config.toml
hidden_size = 192
init_std_router = 0.0158
vocab_size = 16384
norm_place = "pre"
positions = "rope"
init_std_up = 0.0259
optimizer = "soap_variant"
learning_rate = 0.00499
weight_decay = 0.0
lr_head = 0.0112
max_steps = 4993
Below are experts of layer 4 (counted from 0) of a mixture-of-experts language model. Rows are named up (a neuron's input weights, with its number) and show model dimensions 0-191. Each number is 128 + 32 x the weight over its row's rms, rounded and kept within 0 to 255. Numbers have three digits each.
Before each expert's rows: a language model's description of what the expert responds to. This comes from a sample of Wikipedia text that the model never trained on.

# expert 20
What it handles: Single capital letters inside acronyms, codes and designations, like 2010 T-A, STK T-A-IF, G-B, or a name's first capital.
up1:131134100157154099139104074091152139076154103128168159122132105096128114169100150132123096083142092133171119112130111121092154123176112116197088175165134125097101073141105154090113080128116079147163127163128110095104142120132161177118071137117182071120109089099121166123119168105162217134158174080152143106133082165105129177067122150106122117045161132137110166106094152169164132123098108130103187119159152184087111186167193138155072120121131147089111144190090081089142117080172115126149101105123131096184166047121071101147126104169105113105119142169123109144068107092142094084
up2:086135101119129155153144071106056123118044126130157125155065123152188113084136112100144075156170095163192122118102133140096130150143163099197131156142122073108162120112105117124123083149094075167157052127116142105145085099201147146169138187096093134163131127145133083179110128116132102164156179119192064134117083108178102185098124114096152033175134155127120156101151195140096155151111117121126121134181197146139158159123122121116122158141083172080099131088173100169082119102119130106118129136149122127121088122093084084161133097127118148132152109172153099078153186096129123121
up3:174137130108141125106110133097125126092101118159064126172110060150079184170102106096096120156127056135191075124062158169147087117158138118155111172069110168139074145136141167073122138129128177161129115194114134174109100155106133045131179145171147108116133089094119188149143142109125116049128104091119096111194084073139109158133093174137149089097182133100134113133132163153138132086088139111148159139150196163091158104087154116144111138111083082156138166173175113081096116129152159115174153101154101095148158128149068114133118169206111148104160108144176138137108087123126120102
up4:166125176134163208175119157092160078155108179130121117146084159136120148131159111105103129166128102170075114081148095119112159148075105154164128139122171168114135140104097071117115150102130092094075133102105145108096126101175117171091159146105138112178132146148134153137123065118170063108094146113103086068202048155154122138128113120129114103153171108144095166164160149167159119119117093110113135161091107103157088095137079102131164121107084120067151073162114170061121063119159100121078102090172101089141148118136063118110165156117094111188075110078166113119191088111160109169
up5:108133175130088155148163175126114108127096106157074089180199109085096165083146145089142148194170130131110131105128119139123133060037153196100131127131152110093161105139110139108159122144092111135163145146201101124082077185096116092133161113159108049119117143162154149150162142162114138075108125132115136114097125129115122167076157077101133096179191132060136152100157179160170129084121146144105145130171123150117143137115120168118138134154112096112122145158090069063103159100134146189107175188170094055124095081121103152099143118184125130125151154143083181112142116078167092140
up6:191126185077093125148131171116113139139130192183116121169173087145128106113119103143095148165144075140193126136116130092124129075112061140156140101090140135107179114109114154136135116066121130099171182137098145121124125138155111103175136102079119158075130172081096105148116109041098153100174171103095119184175183136081151128170109109127133147120210092060088112157139187124170117101112119120149115139079114069106158187115149114154230085121142118171091111217167129106155146101120148129124139140127092107142141141085088149153128110153109151138111118125127121192132170137096080138
up7:169094116085150154190095173205151151157111162192119145160128131143098064145081130107060103162124113082111095083092108093144135102133144161151130181107105104119135125137085131121148140117123143121114090104157081089167083169105146094153184105082120151135131122169108140191118045127105142095063150130105124157095149117085121128084121115121144181105133143059121105164230198156153162054086128092160138129129109097107132132102118138131170101093153134169060111164171077104141170148144114117159135144142084094151117156128136130101096163141102147134141214145133178105140103111066102127
up8:145089111168110206185137139147188130174089177126147108085084118129170091089151115127129106103137171136109106145136158099080105138156180142078211094121161091086160135106143164190105117107148077099127125150054136118099053125163117090150107126155127067155124114061106098140146100138137139100077123117111112106131109132094100124076173131054152095182161129138121159111131186137196148156138171135156119154111112169096076165077079097135122156144107077144098138111197227120115163100177172130127147102123094132171117068141108115100105118110173112147110114138094151138124147148108153122
up9:130157135104115203153164097199127070110136098141101096156129122105065121142125196112065126089123155126138084111092120141101137081108134175139103079062111109090125067154170109152154178142146112087104168165105098163156205178106090126142168115152129096063139148180141091146158099143101129094151142134138085121112089174159097110104092107077171069119109171098117155141167140097119168123124082092139160143152160158109159067195117112131131180087161152088136103149173188109173129159150112131132210171200085124157140142121113081116125145112114162119193125104134135118113138102134151101
up10:072115120156148121201114167105094105131140150181168141107167131122136179093181104136142129164182152103165164078095105065156122137053185117132090102065126187087174124078172086139180159069080101111082120118177120129082138093089162091147121173178170086176104116128179114191110162133112155094132095138132137159150114132105141077172153115081102101130096141145044108085126171083136170088141149124115125183132150157112101163132160178124127125138133128116091170129124091136135111157161158152086091142096096133133193147158109149142133082147176165135175134131135135080149189142155120123
up11:083121160157156095105111161144154170111085108122062084146127156094161115135066127127093129103123170146174131084058072172154142145141136124127145155118080186128133125170161147074173135098150146067104149044104118108190089114163138109181101152148114091091125155101116101074117143103105137115129137133197152159143122122118104067090142089231130138158146118092106094103147145131130086162192116155119175090127182104102150120164144150150179072073128144149113169123159130107137125096170161080129087163154149107130150120076112146077143127093104141120043107138133162152162202140163136142
up12:145100171136072095188148137150143172100092167148120108114106138118093113159165139156103147146076146095176093125120092107175136084120171136164118133125105138097147142139151180174124089152158145162105154193072106128087120120164149153128100069172107182103132114105218138172029109075134140120148166064160082117112135118107129135107069181150102199140078136137121169108138139128097169109167087079145148113100105150124100216095154121138144139158091128131145097112128136121122136170127187236182171135088138145096124157136105151141145135153154111095079114120163145122131131144127123052
up13:157143156103116113116039128108131102110113137125108122142145145151121136153137139134141092123117109129145064129137153128101095133064100143170122183108161135123120083085123087103172102137092154078118069200066164143155143100172112150123145128143179127102132176137160165122175133114096185094151129114130119112140156100158079104157138093111123162140164137150080187164145111108062130124091035153156097163143130173105184116136134091157144129159175123155107138151082190105081085125111106092137125100099129129158113090097076034102107139160117095154106254109070115091096106127153148078
up14:123159082112082161113064119112104132117137129128118177106108097148118141163112124148093122152147090107100086119096114116090140118104171101136130120125173168103133101119111122062203150154164184112087093098081148127058103144140129134096111164096119107146148181155154098195117195126194141130102160139112090090107133088146145069145069143126121181153116118074055136122119068138057163063141103101142129150115125172149095108103131134086150168114112121131098195142131126154085040138168175165113148102082171205148182119129150058115139088141100151166150126140144172153132103164121186130
up15:159131134165073148093090175107159195155147112195141121164159173107101111146083178121101162091070135167109070143081118142086137100157160145101127160152083149105158119124100167167162122153122173084148130143123089144123150152109146095102095131174166093122084159104168112112135097180140148093122133106103111134149066169082151117110136140149080175198152164178059156089186134091130115080150113138107157153097111158111188097145112059155107136130125128083122191169121122136127094104127163109185149127156136111109138167087128055095060155105139196136094155166150098141192083146102149113
up16:139107121146102141127152160121106119098134151101130119116113112121166201123127155100182109135131121155156118158083071131086145091103122151147127191180150177127132092127102082153166101148067153163140101082169127138107104143151096089121134133079123146092117126155140146126156109105105089076123066091142117109122122091103159116117106141133103129089222179095122060180185119138164086136098079218088140120156097149122144096142161096163155117117105179133113112121152121155152176119122164142191136129131062101122165147102102080124087155185068196170088126076114110065156115055045142103
up17:168129094157057152141159104140165146115074166224126096154085122183128071114165154137088137170108157108147107128142152064190137094128136121125173031104125104142165149100092129133102139133146081121129163128099112140120081152150074137193127068170122087131186160172105147130088113133076141099150127131122107109158106117114104172122167134112085221168182192069139135107142131073172178145152150128125117155151068134140064146105148162120148154095133144118131131160147128081125193137157121123123098137147122162162089123176118126115123118137138145158099095096099152110117168123035158100
up18:167117084112108145112228168185096133128129128124078085132148132108151190150085103083187099135156206064129129103106094093078128104154104171129123149101164145113191178156117143139086178112129109127142067106102163154158102163118131121147136148173185094072110115114152134159120148162177138190106133156128113170137117129078116157088093164063134134143093180173170123159091139156122143123118172123090181120118114153113071112112124155090110048127090127131073056121107160148156147116147176162103137148134131144093097110153153111125152145156159152129114094140089064112124162138112034135
up19:136112107138140162202084139137165088171142148138164168155152124148130125133119117088098163144136123152173131051161089093147114047124099054122105169137115080148230133105129106123143112071097142192112143086119125095105170126125123104154194153097133126146113125135143122112113094143047122129155166146095124103117123141088118085140073135103172149120141081091138100092078151148071156108115089127185128192182116191101110132137078163117086080088133084133138136139138111211094136103159067113155090202111092106161152142116079109130113132192151150142134161068139161146115134142121138110
up20:144115139078143158147129124125088227098152185148159132155089126123182158127079125134120134155157134143188043059114117102147161163127201110160097175084203105172121166149142111149130053171194074111069121131119134117120107158117142107111178171158141104123098084118125094126157137132105173118093131102163130172125125127127067091052103178112120179165164103144137144137090126129158123114144112063122080165136138035136126098183112124090132054168129120111105170150141094109087125088125113146114165133130146171096129161126146142137137126133153118114087069098127097134122105112146167081
up21:116132122148160106148169149131120186158117072103152195158122070103178125120180175060137126121129133135103088116127143102091099109155135148150114141073109109046172095154149126154122128128123133065087186144145116136141104124138118161139098065161085139103109148065149147086085089134121149102095167099127124106127085109082149147086161086135124080138098128081125092119160149124116097122131116199116167129137117160121090199078157132042079118123140114134171117097126131093126156089188156187121063117089162180136110142133040137113146153128107178116050114103149152092180126158183113166
up22:149128162113074177151131157126132125089124102120129173116140120111098142197128134078093145126134106170169115158167061136119137134111111130120123126155158171097212127111151168128135155186085163129141136107090156144147181145110189157075150099155067097083119157166156161152154089124027149086170063130124123062108111088134137128152107105123085161091127162056113137104222124162137153105131122138115134171139110148117123103105187064077138153054128148121115142139100122153107099118172101100118141216083119098168123137086105138172122120169116210159128107132125103107154135090115090100
up23:129173093072116083125127124119128151121087127116110115156095158082105133191118169114134125101102120117094087146126139105093091119119086106149126139160162122168175096144149116132146100103114109140065098134123124086144118152113100117147163150162163100094125148141141163105180144159183080124082107170167114145158070169121132070111083143123189135162147108082122129095116100132146125133076186104106166145147119169112119161068115091138072079177220131185148142124050121111170185105048121122139115062134151106138104142087179068113195049110063140124094156125180096161103132130162123086
up24:149172120065122134157139116215110086105131178139131124131132147137082109133113127217105159118117063116160134122148142099139128134141131112137156096153190146140100113116108114127163149091147186086096166135118137106091116093142141133127092101165088086194156140146204123124093108157087109107142146149139125154127121159183064066112116100160167166131103145117104115137147105150127132052162089076076079129107100158185128128122166107117141088046128113115100129184128084166104128080166146130165107115110155099179125213156139014167115149112125120180176096141077120142133111164157108137
up25:150136149113061125113103108161121111097188125188138115076082172109168176129159139156135135122142141158160141125114134123134176153121136147162059101128146180127167108133127066142149157129095150144147168183058145115107185100084116130109103145116125155121147129098186146095084094123124114083129102158115116084155120103023155065150104096087094123132184193077096140131142163119144147043138110136109152120095130180177129163154124126102160147102125146132067143156127127106147098106109083181136187191166142101139157141073120120144151074077191166104128137120071088110118127081103097062
up26:188105122064126111132122098087084047137122099190111129151178143141136105079121121103135076113081073168121109111160123110159104147078174109116159152135135111090211126152132095110101129161138211121081057142072091093150105095077185126128122187150217145090149134146150116109135141140135169156170106174122146124116155114086138107148154104090121115185079092164157174135133197143135089180091140204104140136135136132088138085147115170166123099188136128094126119063167127162121149111155082151156116095117155188153140118130109124121081134105102118155113100108147105073101100143134159100
up27:086120132154107152118127104129172114088096140188112138139143117103151152168132129109066123130181157113180148152157104143087123082105141095169123128049141090135175093095127166062101153110120125106142192119133160109113121127177126137165111106169126087136130147122168146132072121158133062107118103073092088136172141158133150077077147129055155146188110116061111055097115143185177125170086120170077147073167116147072162109097146089100106129082113096082123144114162122132104135118100126167157200185159090098143154134171123180108110122165118183094191118107186132093164104126170110133
up28:108145135133095145136081170104155117129121154147156138112112086136065128196124159166121059094114175097055055146091122128053128129122096151114133190116122150123188174156150150164122144146120140143096100108142122071085170103137174146191124129151143108161146100175128143097157111092115115077161129066168152109075119094084061144091106101105121153112142122093136104136123147169107123096125097170152161162132083131112123095055096131164175112127147133105077158103065110058123128120117172134182080137083138084158127107103166143090109097133147124130134153036149077173110151115120151051
up29:120153144164091092182095142090134117100116108131078079166180185126122133126123192129186149107153172105122110141138164150101124111124171093072096176137113148124141064072167162174149100092156145160127127162137091119136099138124160094128125122117071050184097130153077181114127097160137089118078125162121141108114146102073083134111095095095138183112122145185153166112186186161125145106108159134120086118121136203137152151132132089102159172118139128070165156151158082090092119130130092104145148161165112110134103181149114102134021066164133153079142166150113114119160156092182140084
up30:152120120153134118158137119143171127149112130223094100118112169129112113104087125133078125114100120104131127151158113133106147087142127134120146180120164075137202127122192117147192109105104134144129188149067108085144138094177151148152159192088139121101126146116129151111101161078072178081147144110140091173151154131153177092117115152051213163138179119150100136130215194141134115104095104140181199166132101179081170148123113134149157136165153126132095124135095111116127162154113124115095152132077126091164137159116145074130084157106152145029127155054111093089122120097166135111
up31:122106116185146149149135111177148137143068117114135151160140179140174109089091124126191148165141100101151074121112107112072101069110171058114167145123100122184124130149101169120156081142143133142092130153133038087113118152125184164106120095110179113162065156160120108121095142171078134121150115099140134157128103117124136047168118159111150171122150116037043098140120129166147180151142148124091118169136149137090178155162114156137149117118100106122152096138086194074087148151155114081158172132053125098149102128078113115157125115135071140115134139192073135131130069079120102087
up32:148062128129146131096065103106131147127165120121132077101123106137152098089140105147163133143130068105146143077137117124081096089185114102125116115112142116111141127184115188163136143255188136114168126144077168118079114141207059092086081138128153117075110127152128116090118139138152116134140150098158141128149118077158104072138107157182107148149122136109199133140131128131100147059147099109144125142102123148126117198110072131142165157126196095159100099130147146154105159127180125131145152078138145061154087120093067076090135146131100166172117089189179096106121134091135127084
up33:118133137157113068183081167090122169134103129132053076131133151190119043194107103100142088126150159109145134065138139124103132126110167122172143153173124127169149169144113111107099168148065155098112100108088140134076093136111117173167126114129123052125104076056150122181106176064087137168143119119142117148142094131112104143160085133129166112134090141101127136187106156103126129179101078177157130092158103099151160075126078130092207174153131130103122078222105119087129103111134091124192144150166140081160123137145129187123135119172106091120140105154135113082149138131085151111
up34:128130152108122126123202143074116128143134091125092132125139110110112134124210172153125142088149155127160120127093123107106131126110120122138121074133171174129125085095217158138166137155111175126127147127094146148157179137148152147148127129168120099036175105121132142141098097128130148113118094126170113142121098086105141139094133143108164091126143120120132146119070148133165118083117115159142157163194068162089079185128150017131100125093093110173140119177134096107097105121151194156182178156095052102189051107155082140066101132141118162128234151115157134170128154100157121138
up35:117134161223105119099185106085151173131125140133146121100097168077186075144121160065104081084107149116168082140098099128128131157156149064120099091152211122133142117148146150172184140059126175108158183090084158097161102098152093150077138107153105178096055150126172172135123181181093105084137088098127148136147057148117104093115098124161102164121147149091127173139181103069119154159128143115179127105163084148071140129113089154199155106074150143123097141121175142132091141124138120070106147121106075099121106090102089119126145165154141184137127143139126122122143120123127162120
up36:141084101135118127133116200181146089145104201152125110165146167173090106144076100083113095179147050132156076098067133079104105105139107139121110151185156122154122122137145087107235140133162139118099124141092111129122107130077137134126093105100151096095131164147159148152107122088103068145106140112105157156143101200093153021097137128113139166127117181093134118124124075140143140128101113124123150157128126180136135115099135079168190103121138176122093084163186148115082112159153112101154151094141125086178158174129096131178083094127141123164059089132094096081175101139107164095
up37:158110119118161158128094111125106093165218143167162105108127122109159088123135158117142150146152138097095103107117144146121112090204073151169134146168077115114136134053118145103116139085147102119133144164114122155164132093145123193174110145125110132125114160070131157083107099086124171144137099160110147105119200232084137044183135124065146147169134118104055133094150183115191187143095100152154117099093187132078115161163131094145180137107119092137096088107154122116127101110180081126173109066109115105106153103062140152138114142115134067135160181084169136094132116144109128128
up38:123160169122112229093099104142121107156120078176114162131135096134203199128195125148118132144143164162087186137131112123156161110088154112152144080143079125157131126067152115098119137132103135192182120104203091112125104140115155163100105120106171122125141086089144106124166130131144073126105145123137175173102100145153123081110090150156178103130033130112051067077122122138162131145160126152139130164174105137100089094142101109082087103186145105120148108143088184155095158130118106152083122105158115078125139056116178145162088164135165091134171096173088173129113119123122151158
up39:092143080219055148153160122125121161139147110110141124147104101093100093105144164163127090125155124150143130124093143168098117097162113141132086151069157160160195094141113090146162148157095173135126092119136127085182134126113113115137151149158118110207098134122176085102172177091075194099147124152127107086095115113126178134082147131102186122162157202093142105138145122126087160107109142173139140107084120112117181133124146075163169168122166109126076123132113152123104159210147138116112179128075073154159093149094141095225111106124151124142121109162063158161145114152047164138
up40:129200121091123131175136132079136128161172155137073126142076113180164114109132071116108101164148141125152115116066107133097168113072118168175138154130122128129083107100129162171137198090084143093106140129125106147133102181121112140135059169090150105169065068138099144097139150124099124152083102143116130069127136137153103119177139131109155087163126159116094164115185173107171100120141109110176104081165119132068070153089093123090132158083109151207110122108129147144100206068155116086209076129174082102150089095163176154127101126144118132142089139180106110075137165146124153101
up41:129145120164119168156105121155134110194165172171156126169087119162095162131140089182072120159114084175065113113113169146108154100097127118103133130132153108093180140114115043173104076179134163126133130120113109127180146154104171128119181115136141104078144105143065160150148123144134111056087099128124138135176165114126128054163129214178108190094123138131032071094174156161128143211166136138140158124110136146127150090100140109093112094133111084106146121109142114095149112094167131132103159090103153081092083128119133148125142112075091130103093125132104118138112091185082210134
up42:168086145102132115122108157136125137109081066153077137166110128164076118162143156234099132122084188116127123110091032083107139105152163121117139100131165151158138101066164108162172119141123145146122149126120136128091155122114171147170091095168107137097065120077215164154175111130103112137139146146091066082160062102160089065150160151137114122118154126134034127095165117100163149156156128152134137150105107186118115118104144092147180137113178173144090155213145093119113126128181123154124117144120162129165103133151073100169094129125130174105129154128101145069097178144115146129
up43:128124166136131131092063159080131140138142152168103152116142158155111116140163132115133139093148121129171142132123145165131100100157075161119144172109100127125129151125110095105145086141179134156156157098097142146073118136131068099181151139163087090058114053125073182092181181048085138043134122135104101119119130147132151140116142153125108189185189154107124176110148131133035164111133103112156127158140168144084170117128067067100116079129102135114097144142108157098155122107089141175150121128130072092183110110035135074129108153137129108134108134058177121101182086134164130176
up44:140149152130156106136127163193181156102147141191103183132101094136118141113149158164028169105170132131132095118153130146086134104116099150149129172136108096187132119105138117111110093073129193094143117195126164121111148085099145111142123131149094124142175185103100134103124113189111145107119110133138145161145185141124084123104115088123177193098156116102045077133107139106138149103129121113177110121139109121145115096169117110184243111101139140103077139121184125143142055069086131169124112143140139082142119191078095142105148102090141079165146136084101194105093104103083130073
up45:149143155162159078186076160174067141158073133168129079123066072152113125097088128087114163129153111157082145090166145124154134091109138137121132116113122126098203146149140155137189114117198138070067101147154112086121110133164103147158127135132123082145135159136137163173126122148137094144107125147126106155107172126121157159127128105137084189126194129092074107192159155136105170103108128052079117190139116122118158147082128089146149142076131171094110099144155090127117108111122120166159105094076107114128116174101057150131131137184157082091100229113139155090134119142069188088
up46:123092134130113146124198129105094108090157161120175102146132150141092146144103170128143137136145138135170129045095116167164141137122129120118118112093122089193211163119144167140107167099156091192120128170128122091159178168171082151189085107167166117130106113122079147110097129140146107168069132113166185136166129134090116084120154112083137127187077175089156111062075126084110196175154165103083141150140114131144088095142134114196121118188119160150131068129189089092138105112096096150138108164178089123117140127142150159210127099108142171152145103116175115071133128112167069122
up47:118138102187119161148199142119060106122179122141118167095108165211126150156143143099152194172156112150132142143057148101112129140096139119144086191127155134112106119120166127177112139148101076136110085122125102148132159083165101183102121130195075101141148122147131164116118151167120149138139179145127062076175100178140093053113123096169142093100152125117112114147080128096183107107089060092089126103117071132139121138142151136104167133139113076142190090125110124162156136116095081077129177086139125097109185117068134085120149137097140104127094170157099185083111119137150209078
up48:112082145121070179176101124107145075108170121112083143105102154128129142007117072104130139115133117135140131125108119103141130101113111192114110165134147123149137090097136076152189156106124159099159147050117121149121093147049144073110182152135105066055150149122141139127150083090087109059131134128103158142119145133097158069109076157118081108197108110104124122133163126161125102206157052130152149139103129119094163094068111132119074096118078144171151117096142101120129132165100118135133160163128134092154158095094124110095211135182092136119087143146163124149145114112178145173
up49:122119111145069157181110120154088133132142172136132044156146147125183047159108111140176135150143157073169086097086099133118095157128094114131125128176109101164102127118157144147141147054016157103085148193056145128171158099158161105130122164148097106136136151124063126130116113084041085098118127105133078129151116127050089144138111162109118135112128110120156140102161097124125107126211101196115120115124155112123140120140148066110149161086140129127104070161083129164117083100169151097185152142095171111129128123120158072143132101139123103138205158118118182147148110141143159128
up50:170130145144115124171096166205108117078129089152105126105124144108165079114115128081044130145099178047070123140165126135126094142146158149147140140093116111084080094117103148085084153100105147144125133183163124151169045146150093122152164158066150107172089159196153142167176122142081140129118092117081143042198143193185073117131148145111122117150165104057117109107171109111131120152091110145090135122129122153132104108080122067133095135131160138109109138150104130205076146064133117119112107091127141081109149106192121070123126130157124103126101167144157096133166089109130134126
up51:156087139086062081186161164148194119104097127145116116150118160105169162113173148115135157183133157071165114142116148123091112059078107176112104137149120141096128072187121119155120139136160061113123148114133119155129071145099128099144135073096138141118138144129165156123150050120140149131113127132121109089110162162124180163145091161101141135185131063166104118140140177166125155083157132191115135114203138112094120177091127124153110118129132124077100191163103094139104171136127091172036120109115086146076163122068125113103085132104119151192105134134149080057137144086152062092
up52:145175145092134196139089141113095169136146105117130113156125119182125083147174141056182068098145162125181090104122127124108109161122095175122135166096116133152141188148108110137171136105172144163136129107087111115114165133149163113144106157102141127139158105150122164108139134073145128152152133114142100160117127090110133088148063129102135155121180172071097189158146132071141114141124089108161160197119078145094110175072122102153156134103146141140146127020125171074116072088142107118223140177121117123173133097104176109109126184201072085133132188094103168129183146116133108087
up53:138090090145056117144075188129070113145154125157105148134087140112108111115110167164232138114109185113161126193122082118047166124139111133153082071108138165129114144200108116157111120073126169107162140137058104063086124097150138087147114135183114120154139120124176148107154172177091141147108151138103108096156127114096122130140131091119102144105151158089112169129126132113117130098113101143149108124146129146107132127057146057148104130117091145165078090175110089111107145126099153133161144187100067132174049157063144104183155107114137199197107142114133171141096082137116140128
up54:048098092146113185152156081128172164149104110192113091122103108134134108082130125168111083146091107110197066091098091118158113122157173153150106124092160119124105117178106127114122140104155183105144093111142091071154073130127183129171150105143108077186109126121180184127107121095115154090144178118213134100140078164131153077104099097104154137125118146069146194121164117144090166067128141157132125104119141147069152109149089092079104150103133131124095171107119122130171150155145134118156191091200144151091178177073141116137082151140165172171150119172141125142146095148117176089
up55:116149138177093137092125063060109170157082152129127099143170195149151108104188097135135170168088132149071130142120110142107109075107093156112105098159123129177122073121162122191128000124145131159126145167093110093132156130125156158135130121062122111207104102140126122140154127158100169096117127057113140165174078111161149141129131129074185102114103136153176098119151144121124172150151078101164156183165146090054064124149159113092117144124137098097082111131121164145107079146132143179137145151134117102135054129117125160101091124084108162148133096158126108135152120157115170156
up56:135105115131150131099139098099094200146132162051138102170110117233160138101105170168177108148144136093188075147133122097167135117133182128134166093097091046150145178104131084177095114155127178133148155090114148110135122134056150090114117141172154098166063179117158118111134126136121183096140100098149101171147063085152139120162173165150097116128156117094088131147052106146184138122098174134095180128104073140168113165149111161069088118149130161088112094123058105131104146151137075161124123109097075130126151137131170147149102065168126163098159094133151133125115148130115162128
up57:161113139182081107168086120158138143133149123209085131199120117097119130135156153177168141132140158144080097121115083139103150114112106136204193157169126085127092114121086114128125150166155138162146133092131103094093153106089084132110051086100178131175094093122119137062080128081162166124163145051156108106124132152145148100113129124088121102162106164117122090138131156111093129100128112127175151142178099165084123115138153162168162114092122105146088096051131156121072166130195129161164144115106114077151096133118114065112116109186179165206114120116183174090154159090093174129
up58:112093132206155120133152095119098091075132137139082093110111134113094132171134175137194121134063087134088101133143054127094114096123150146090119213121158119149161119164197152106125163081154142145124169069174166056116132103073147150139132128142151103072078169114125129141175169066135137082115135175139154117115121149072133159179100137156122166095139137151153150121087107114131180172098100129189163103109078166115086108094128085174166180124103136121115101122111160170178200066133151111104149146101132117170137089121085118139074090168138134171174132084092120078108148146129113144
up59:125125098173139091190179185150119131123110114193146102148091110166151032122136173092095136105107084115158120111077179100039135076078124075087126111094141124119094107126091113129140090099131199089124114164162156120165116112129135096172140122173143123051132121121158117159100144111119135116137136107097131163129158154101138058123095141069123167159129126136127138062143136126081150063104151086130125121183106130143103099166083080127069075118162097132077131085144130151130131141116141173125155110129153115161116197168065147112097130096131143144097142140155175073078171163162145049
up60:082102146148136110174123170091172171139111136130114048171156154064179148141180166086174156125159173122147138143129106125095116076116085189142087114154089135119100144117100143155136119150083077109093086124162070132150101124095148153126194128094121132161124147158143156121143140132157113064162089133113125120138096146064127097100146119108147126131165149141160115095166158141111126106185122170130113108140130117087122130111141121039108115131138101108108177082157109094084126190156133078155167203207083083124087103124099115155105111182095193146120255113114150123142125092140147156
up61:159112120084133157121083132168158132122124084143120128093118141175094084105106183119124132210090112141083143161146085108128158109138089123134129096168150158065097094110153135161188119132091172198163071128119083155126184095111165121102154125118145151100100142089163132126149135073125086096113077121165064093143094108140097112140090087121119176119158129019123133129163140074106125154149129149076070176144168149149180126136162124137106087101162100105136153063170179103116113116128158110208136133090107164187108122162107086092146132188146148183101134147146061140110115102110109072
up62:149139149111137105134139100057136113131126133123083148070125169104101101098125121139115111103158113111145107051114143117072199090133077156140087151110141130107134133117126060140140137101235126173094143100130122129133053155103165123186157079097112132141134208144127145145139074140149112113121093147136079091140116182109096150178139134086138086075153159183114146146116140177158199123126172075188161123102069120099130144142085069100085183159153140108099121113122160102128190127131168180150170116132101121169132134129156085133130143166059104144093149114091120075111076135063105098
up63:085093118116063097093077123075186171133131150139120154137134098108137136087095145104141176129136147102141087089122103185174145107118171152078191175085133155135095100177222153110134094106157144125122165127097148126145109087146106132149108117089124057088111176158148118181160188127151141077105101097137171136151102126121090116118164111192149142134126143103118125118212156117148136148157144130192162119149147125121098150110154087133129184096142114132120152142143164157139166121162180092168100169121090107100176149152040089089086159140136105062082194166172146114106123067177113119
up64:066096065135057117177167181129123152119079133147125123112184128093155115100061172120110164164097157131170087112082044135089118127146137153163152098108168123120141112087121149136126088143131108092125171098116170152148079114118166112132032157170073078105157186092142111158121123137169153118093144127164173120187127119068109096105179154127104103103151132114176179143107135100183122081107161110145142121138109157100141138137094081114102199158194103145173132103166138098144164119137174112126127095197078106110134170146104093137127163158180128086115144127166086107109060117154111136
up65:137126183153135140135154149159125158155149077134083117142047118130128118147132150139063110146102144137130142114129149108046146157106180146099099164127156138104155076061107119181087106140133110108168189078129147124129141070121204150161133117153179146120088139071138173174174141115163141120156139058098173085125143106127142190122169133081162096061174161136161124099119154145122161132132161132140099132142101151118068112176099178149132141143113122105120125154082138072113147137150148127133105159098088152142121091080072083137092179242138129163135140128143201089105124067094100164
up66:099195117110174149100148094106143076131089132141129098113141131133126150130077123118084116151123097111181096114155179105053094130139133135198151122101125121103230193142123129156153161120144125140157135108170131142145174121194089160151160168149114121079121108137146081142162138154158166153097103127148121147120194089092183173194122124132109135122109118158083135138144194127117165101190077088082128145147086113062107143095112067172100158127141113079158107162104127094093110145198121104127114196105078095138093092131133116149076127108087163137107121091127102139141178187103205095
up67:144096182142065059136089163179144144121097108120083111131108113090178100094129138075123093160136189182118078162148123113112080098154067111145154155095142087107196104179144098136150152114104173132176119148142108116165153100108184142114107149176154117118166146127127085136179118144103130155168120137107084107164119157121142184101088109126114113157124136091181183107098170168106158129144104184123092106124150112135148143109106137095111146122111112115119105151166183088144113133225085081097161149099107103158102081117151169116097124153179168193162143064154126099200118054190104147
up68:142100148161111102163175102149169148170145128184148099125135112116178149094136111093157124095080113160154104082126092102134141141111134111166134097138133070075150134130111141171158145129085147129116101136132087080115183145101126099173124118149101101077088142090117116139096142079101094126138084186070124112193148144120199078123147170129192145138172050138124120145144086194111062099196197132132104085142154163065145171100144131123147086178110084103133121148136084127188106111114179129096108131124049092136102117117169092115101103052164111056126095124119172102146142132118166172
up69:166093122159097123181194156148113078140075102127153182120123081125109096098113186122129104167126151139182126129129112144160112106113126139102143163148127063178116119112119135188153094182142097129080071159100159178143150138111158146195148087124131181109086167088088166175143171176155129092130075105179097101179142121153147073110137103058134105097102113163113134121126107107115162140149088111155126119129127202181096094176085097155089095164115072100122113180131141062135177142098081172144146145188103106124105119116081103137091196134154094085160178111131136119112163120115073092
up70:138128126122114102110149217093132105155050109126160159143095122088144140157134190168043158140112088111148079117132080109108122078114155129146138147167172116074138110188153141153166079175123192071124170182136067102152078113149160132159126109149094112118106180176136161151113104124112150097120152078102164113168082063138175150092118127136175102145123116148097075096150138133160128062150156132119144121119130094120086153097182102121162157104134173078124161105148142146181104159171155148100100094112081153112140086169133104063093148111159127164077069157162162153176145152126137077
up71:186093131147118090176091115118165097137139113136152169181105138082110152100074136143125115090181110093087033150105122142148121103100090130155180164109108115105158116157134144121139143131125097175130122203113091078136131125132141148149107201149102070126121092179163157123163082180135175091080142059186118154110139143130095151095151051144124168142124175094089117145160168169151073122081179128150146098099132178158173124148149131115166147132103135115125166184139143110148068157079100110156083123123064107165127103077128121068121073166153123066069184129122119131100137110103127103
up72:130104151103110142206111195119106119137143141135046105129098106094115086104117050094147147153097035116131148118120099136120149123147107119203139153069153136158136142117132102128080159122131202124172121134168120097152096128110134097160149154144144127126201140129126157113146151053118106116162104123110136093092097131139146163107107126098136134176101117119149168072151097064180157112148133132144126136126207076157180098059103197124156113133177137080126165140168154140126120124169122188116139175189095088150200196126110119126132118112127107164145115138182120091139102162132195066
up73:167133086146099178137099151166150132146098159126125111136111133139116087105164138149116110096080152143146131095104074113093087094181135088136160092062155079152165136114158142146181134072148154132117148145148094118135107161076125133150100157170110142105136165082124123086138149132089178138131180090158135111187110165119121106159054142142127142093109083136124132147107143097087101125172147202137163127138122107092157120119071103173153097174194094117121129049142201144105162100107078133142144086144093147162170123112066085114055153153107127154068144027138169108101133138155195058